From a checkpoint of a small mixture-of-experts model trained on Wikipedia.
Size: 13 layers, width 160, vocabulary 6479.
Experts: 192 experts in each of 12 layers, 32 squared ReLU neurons an expert, 6 picks a token, a sigmoid router.
Training: a variant of Muon for the experts, 5389 steps.
Below are experts of layer 8 (counted from 0) of a mixture-of-experts language model. Rows are named router (the router's row for the expert) and show model dimensions 0-159. Each number is 200 + 20 x the weight over its row's rms, rounded and kept within 0 to 999.
After each expert's rows: "comes before" lists some tokens at least twice as common just after its tokens as in all text. This comes from a sample of Wikipedia text that the model never trained on. Tokens count by the router's weight.

# expert 54
router,181,193,198,194,238,218,176,246,178,209,223,197,201,175,212,208,219,198,174,187,220,211,192,201,204,227,197,200,230,217,219,213,174,204,198,174,243,222,206,216,200,203,201,184,217,242,191,186,218,200,230,181,177,179,197,171,185,194,213,189,194,232,206,172,160,213,216,185,185,204,232,174,236,217,232,219,193,204,204,223,190,222,181,217,195,207,201,212,186,203,206,183,187,217,223,204,213,202,157,210,164,193,192,214,166,166,165,163,189,216,207,205,236,218,222,170,203,225,200,222,211,183,188,231,231,210,194,188,193,225,227,184,220,167,213,189,217,214,185,216,222,210,211,236,207,226,216,203,184,224,214,213,233,198,189,227,192,145,192,186
comes before: " |", ",", " (", "\n", "'s", " –"

# expert 126
router,201,199,199,164,215,205,183,233,194,227,210,172,207,187,226,220,235,211,186,210,219,209,197,214,234,203,164,216,212,213,195,194,191,172,219,185,232,212,196,208,222,202,199,193,190,211,210,192,221,176,196,217,164,193,237,202,209,185,201,213,187,172,212,218,192,171,190,179,148,210,201,204,180,199,217,244,180,252,198,217,225,213,201,189,194,217,214,239,197,201,155,175,191,207,201,228,238,207,196,193,181,226,157,194,221,213,174,188,209,195,199,192,205,217,203,201,235,216,192,231,213,179,175,218,203,235,209,164,191,209,229,169,212,209,211,182,216,192,186,206,198,237,193,248,207,199,214,233,171,170,193,196,197,217,189,193,192,175,246,207
comes before: "0", ".", " |", "%", "th", "–"

# expert 19
router,176,167,172,198,188,232,187,226,212,207,171,178,205,186,201,232,191,204,212,216,204,223,223,199,213,203,180,186,196,209,196,221,211,184,220,190,254,237,189,211,186,198,212,198,227,211,213,183,185,189,222,191,174,196,224,188,230,201,178,183,199,191,163,210,191,191,179,200,182,164,201,219,187,190,198,238,156,216,205,226,193,216,204,175,173,227,224,218,205,181,183,167,188,234,227,191,198,209,198,225,198,229,184,187,181,200,200,173,186,206,204,217,206,221,227,187,218,192,213,200,203,216,181,223,190,221,195,163,200,236,191,164,232,178,199,164,194,150,226,198,227,201,204,208,222,191,238,221,163,167,184,219,202,217,167,204,203,196,229,230
comes before: ".", ":", " |", "°", " and", "}"

# expert 37
router,188,183,190,201,212,218,173,254,187,205,205,156,202,207,210,221,209,232,193,202,205,195,215,205,201,225,178,200,221,173,197,183,220,217,219,190,269,224,196,194,190,195,187,190,199,217,197,175,192,190,248,212,196,176,182,210,194,203,164,176,227,206,202,190,207,178,210,190,185,197,223,219,191,181,176,224,193,223,223,234,195,229,198,175,155,201,195,207,215,191,180,189,190,222,207,237,238,200,173,230,136,231,172,198,215,194,175,187,180,201,203,198,202,192,220,196,186,191,218,211,189,196,189,218,218,212,220,187,196,205,205,171,203,194,199,177,198,153,204,234,204,201,214,230,165,207,230,199,181,199,189,233,229,216,200,213,183,180,229,185
comes before: " the", " to", " a", "ed", " with", " in"

# expert 23
router,180,218,171,173,210,218,185,257,181,191,215,170,221,204,206,206,209,204,176,166,227,232,246,229,228,188,218,207,221,201,228,167,213,206,214,206,191,177,183,201,215,210,196,169,222,222,190,206,218,199,226,180,173,200,198,174,210,188,223,182,196,221,190,178,177,209,212,191,176,197,201,210,230,188,233,206,210,203,212,237,210,194,187,191,192,187,214,233,161,218,200,191,201,219,217,210,219,207,175,170,206,223,183,226,174,202,176,203,176,220,182,181,227,226,214,183,213,201,173,216,186,185,169,240,218,205,204,168,206,213,243,151,211,188,213,200,188,202,226,209,215,213,184,209,217,248,229,204,193,195,173,200,214,191,191,210,202,167,216,227
comes before: "'s", " was", ",", " and", " is", " had"

# expert 100
router,208,174,196,177,215,225,194,227,179,207,195,150,206,178,220,202,236,231,201,194,194,230,212,210,209,195,179,226,218,190,192,178,189,193,216,177,209,217,174,172,225,237,198,209,179,228,196,196,203,200,229,172,209,177,207,190,196,195,205,194,192,224,144,212,192,212,210,160,191,194,216,180,224,195,230,202,212,222,179,204,227,199,180,197,193,201,224,240,193,195,202,218,230,201,239,178,200,183,211,197,199,223,201,232,213,162,184,182,215,176,204,178,197,242,190,159,206,204,187,233,223,207,222,223,193,203,210,189,184,190,190,179,225,170,191,204,219,169,213,234,210,192,243,218,218,190,205,182,139,187,185,220,238,194,204,206,199,182,205,198
comes before: " a", " in", " by", " to", " an", " the"

# expert 64
router,187,177,202,207,232,201,164,225,180,213,249,196,207,195,219,189,219,221,182,194,227,194,216,209,212,223,207,211,234,214,230,197,191,181,204,183,277,190,196,211,192,223,180,223,195,204,236,208,208,217,272,184,196,197,198,197,192,177,199,185,197,194,169,217,198,211,204,201,161,212,233,197,201,185,228,205,198,218,192,215,192,220,196,201,209,235,190,218,204,215,193,184,186,222,223,175,197,190,161,228,210,228,182,211,179,190,164,186,190,200,205,189,197,207,203,177,203,201,193,225,221,193,184,213,209,213,170,174,196,185,243,187,224,151,209,211,198,223,198,196,206,220,226,238,207,212,215,196,189,205,236,239,203,221,160,189,191,197,207,198
comes before: ",", " (", "\n", " and", " de", "\n\n"

# expert 3
router,171,220,185,200,204,222,189,202,178,233,218,160,208,182,182,195,246,196,176,172,195,210,221,241,229,197,175,202,184,184,191,206,172,226,236,178,204,208,203,225,227,213,215,189,198,192,228,178,154,204,236,194,172,190,246,196,240,191,194,194,224,225,201,213,191,215,236,213,198,224,178,192,204,210,216,206,232,242,169,172,205,190,171,215,198,235,199,210,206,209,207,216,228,203,192,191,231,197,183,185,184,221,203,170,206,207,173,169,174,223,196,191,227,215,225,187,214,188,211,208,200,199,211,228,231,221,146,187,215,227,225,194,183,210,167,204,195,185,222,187,200,192,206,199,195,216,203,181,193,174,230,198,196,224,209,222,189,211,220,214
comes before: "|", "|---|---|---|---", "|---|---|---|---|---|\n", " JPL", "|---|---|---|---|---|---|\n", "|---|---|---|---|\n"

# expert 185
router,192,205,184,178,227,207,185,201,208,212,227,159,207,181,224,216,235,236,174,194,214,229,206,215,220,211,185,182,171,205,206,182,224,198,177,160,233,183,184,211,168,211,197,169,208,206,176,198,205,157,209,198,204,207,194,207,170,172,207,170,171,218,198,221,168,187,222,208,176,220,195,227,218,193,206,215,176,232,181,186,236,208,207,188,178,234,216,202,211,238,206,183,214,257,201,208,215,190,196,169,196,217,183,184,204,224,175,186,193,183,198,180,218,210,206,154,236,200,213,229,212,204,187,220,205,206,175,182,180,195,216,167,202,193,168,202,189,206,237,196,213,249,195,238,217,210,211,200,208,194,193,213,216,195,193,197,178,184,162,211
comes before: " States", "\n", ",", "ian", "ia", "."

# expert 1
router,203,169,189,183,212,213,171,249,191,214,204,182,208,174,201,200,190,204,175,222,178,235,196,211,224,225,228,214,191,220,236,203,206,191,211,161,253,227,198,196,182,178,195,221,197,208,196,193,219,208,239,185,186,198,211,184,210,186,212,158,191,232,222,182,197,211,219,198,167,205,159,209,221,221,232,211,201,201,210,220,193,216,163,176,201,195,183,188,206,190,187,197,183,212,199,200,247,173,183,206,204,225,217,188,215,188,199,195,172,186,173,193,201,193,174,199,235,200,197,240,193,210,189,260,188,231,183,173,209,212,204,160,202,179,220,168,230,207,227,222,218,207,194,237,213,204,210,205,181,207,193,212,248,212,200,201,198,181,203,217
comes before: " (", ".", "\n", ".,", " =\n\n", ".S"

# expert 144
router,194,196,186,204,219,229,187,198,153,203,250,189,235,195,203,241,210,219,180,224,217,211,226,200,213,211,182,196,201,194,206,204,206,200,229,216,205,231,218,191,177,204,197,197,197,201,217,214,195,206,201,188,202,186,202,209,196,188,219,171,165,194,202,208,188,199,217,191,177,221,198,174,199,180,246,179,193,233,203,202,195,191,169,199,209,238,181,232,222,188,191,164,210,176,201,198,187,208,171,215,178,231,179,198,180,182,183,164,194,206,172,145,226,207,213,215,233,192,187,230,212,200,186,234,232,196,213,170,248,208,198,155,229,177,179,200,216,180,196,220,205,203,223,226,184,227,204,225,169,167,209,224,196,213,210,190,186,168,180,177
comes before: "19", "20", "18", "1", "3", "2"

# expert 124
router,209,192,190,166,237,203,190,237,177,229,224,183,184,164,222,216,215,208,170,213,197,201,200,214,240,191,168,208,208,190,211,211,193,186,221,174,240,198,186,196,226,230,200,175,189,203,211,167,214,186,189,220,183,207,245,191,203,191,192,214,194,193,204,220,185,168,177,192,176,239,217,196,185,181,213,226,160,247,216,224,213,213,198,174,201,212,225,242,211,205,182,181,188,218,189,223,220,196,201,173,186,246,189,177,214,197,194,192,197,222,184,197,207,189,189,193,233,208,192,238,238,200,192,218,187,226,210,172,193,194,226,179,200,183,202,178,199,199,182,202,200,240,223,246,212,212,214,238,170,181,219,208,220,203,190,196,212,176,219,214
comes before: " |", "0", "%", ".", "5", " km"

# expert 49
router,187,195,180,199,235,229,183,227,147,214,213,182,214,164,218,208,196,204,171,209,214,225,203,203,225,202,199,201,231,205,212,215,194,191,214,171,254,211,199,208,184,200,213,190,208,204,206,157,234,185,217,210,173,171,218,178,213,161,195,151,210,218,198,207,168,221,203,184,191,188,186,197,239,206,226,220,211,209,225,195,179,212,167,213,201,224,191,207,203,207,158,167,182,211,210,220,209,212,159,190,172,211,207,215,215,183,189,178,188,217,208,203,212,214,194,173,233,237,201,233,209,236,183,228,208,231,185,195,205,216,217,188,200,185,216,165,184,219,177,213,197,192,211,237,214,195,231,213,201,219,192,223,228,217,174,212,219,177,207,193
comes before: ",", " (", " B", "\n", " H", " K"

# expert 63
router,204,197,195,163,208,206,213,212,156,227,216,189,190,161,191,190,221,238,213,215,206,232,232,177,232,206,203,205,220,235,204,208,185,223,227,203,221,204,206,178,208,233,205,211,215,203,185,204,207,191,195,190,200,211,184,186,196,206,165,161,202,227,201,166,201,185,212,208,208,243,219,215,214,160,196,227,226,219,206,215,238,185,210,189,184,185,208,203,213,206,178,163,188,195,197,193,203,201,163,215,188,203,194,217,173,187,201,173,202,240,193,207,227,210,179,182,196,225,174,244,169,218,170,225,210,217,202,188,178,183,218,202,174,165,200,203,169,194,203,181,198,238,199,226,216,200,202,200,197,202,197,242,223,234,202,197,150,162,226,195
comes before: "20", "19", "18", " were", " was", " is"

# expert 72
router,206,201,202,208,226,197,215,220,197,202,207,187,200,186,213,233,207,202,183,210,192,246,210,188,226,219,177,213,212,175,219,223,209,184,187,164,204,195,201,229,211,214,202,177,222,253,201,208,225,188,244,231,190,191,198,189,204,188,224,183,163,243,198,206,150,193,224,203,179,161,192,187,243,205,209,193,178,204,180,218,202,181,189,192,201,201,191,205,187,199,201,184,205,198,177,201,247,178,189,212,178,216,219,197,203,214,203,180,167,221,202,174,208,236,207,191,213,196,207,225,195,200,211,244,226,231,221,173,152,200,216,196,218,154,181,231,185,213,216,224,204,213,232,207,185,197,182,228,167,199,200,199,198,212,181,172,176,157,184,202
comes before: ",", "–", " State", "i", "an", " University"

# expert 164
router,193,210,181,202,195,206,193,220,186,209,223,191,214,201,214,229,230,194,224,182,204,236,217,223,193,216,173,176,220,197,219,243,192,188,260,216,215,223,197,198,229,209,211,202,207,214,222,199,210,188,236,194,196,192,187,183,171,181,180,198,189,173,183,209,171,210,205,172,183,231,217,201,180,177,234,188,171,221,225,204,190,199,190,177,178,226,200,183,226,194,185,176,212,226,202,231,224,209,181,206,201,248,189,170,204,165,209,202,212,203,210,188,218,224,208,197,210,173,203,218,230,189,225,227,227,209,204,140,214,226,204,166,236,197,171,203,207,182,211,189,217,221,222,212,237,193,217,219,196,198,176,204,242,203,186,197,180,158,189,200
comes before: " |", ".", "–", ",", ";", "°"

# expert 117
router,213,178,217,197,177,232,173,217,168,209,227,170,228,155,217,217,230,211,194,233,205,238,220,237,191,211,190,194,180,172,181,158,217,174,240,200,225,206,206,192,222,211,192,184,218,214,215,186,207,216,225,197,195,208,213,207,205,204,186,183,185,216,153,199,203,199,207,210,199,195,206,205,204,183,225,184,217,222,213,195,212,188,202,200,176,230,217,209,181,251,210,209,219,203,192,186,199,218,183,198,211,197,204,216,200,190,200,183,173,201,190,160,214,195,206,163,185,186,208,193,212,181,183,226,242,215,198,166,222,201,197,160,199,171,208,204,219,151,215,221,211,215,238,190,193,231,228,219,190,183,211,216,192,213,166,253,180,191,170,207
comes before: " |\n", " ", "|", " by", " film", " was"

# expert 160
router,202,177,211,166,223,225,228,201,177,237,245,184,227,180,203,208,216,227,218,196,220,229,213,207,199,207,194,214,207,177,204,198,203,173,213,225,214,235,194,204,196,215,212,219,213,192,234,220,241,212,208,206,210,178,196,191,194,190,204,170,178,205,176,215,169,177,186,176,187,227,186,193,198,195,218,189,184,261,192,235,207,178,197,167,222,216,200,207,201,193,188,196,199,214,212,237,196,163,159,210,191,203,171,206,179,186,186,161,204,199,176,160,203,236,208,202,206,204,197,240,199,171,191,227,230,204,180,157,225,200,217,187,218,216,191,194,208,208,188,205,200,192,203,202,222,208,209,238,157,181,195,207,186,205,207,185,155,162,197,207
comes before: " |", "1", "0", "2", "3", "19"

# expert 69
router,194,184,207,213,193,196,187,226,169,200,254,158,215,198,200,213,204,200,178,205,233,233,228,219,214,188,185,219,218,173,226,182,208,195,206,208,206,209,177,185,174,206,192,237,216,192,213,217,227,224,204,198,181,185,232,180,237,178,198,195,157,209,181,200,166,192,205,211,202,211,172,194,205,175,189,181,229,238,200,184,211,204,198,192,198,196,203,225,216,184,214,184,212,218,224,198,197,184,163,230,186,165,197,211,164,197,202,127,196,222,197,175,230,184,216,205,227,224,193,207,197,204,164,230,210,231,205,169,174,225,207,161,187,176,191,216,200,198,182,201,224,205,192,206,223,203,207,241,194,205,235,217,180,227,201,191,183,192,212,206
comes before: "20", "19", "1", "2", "3", "18"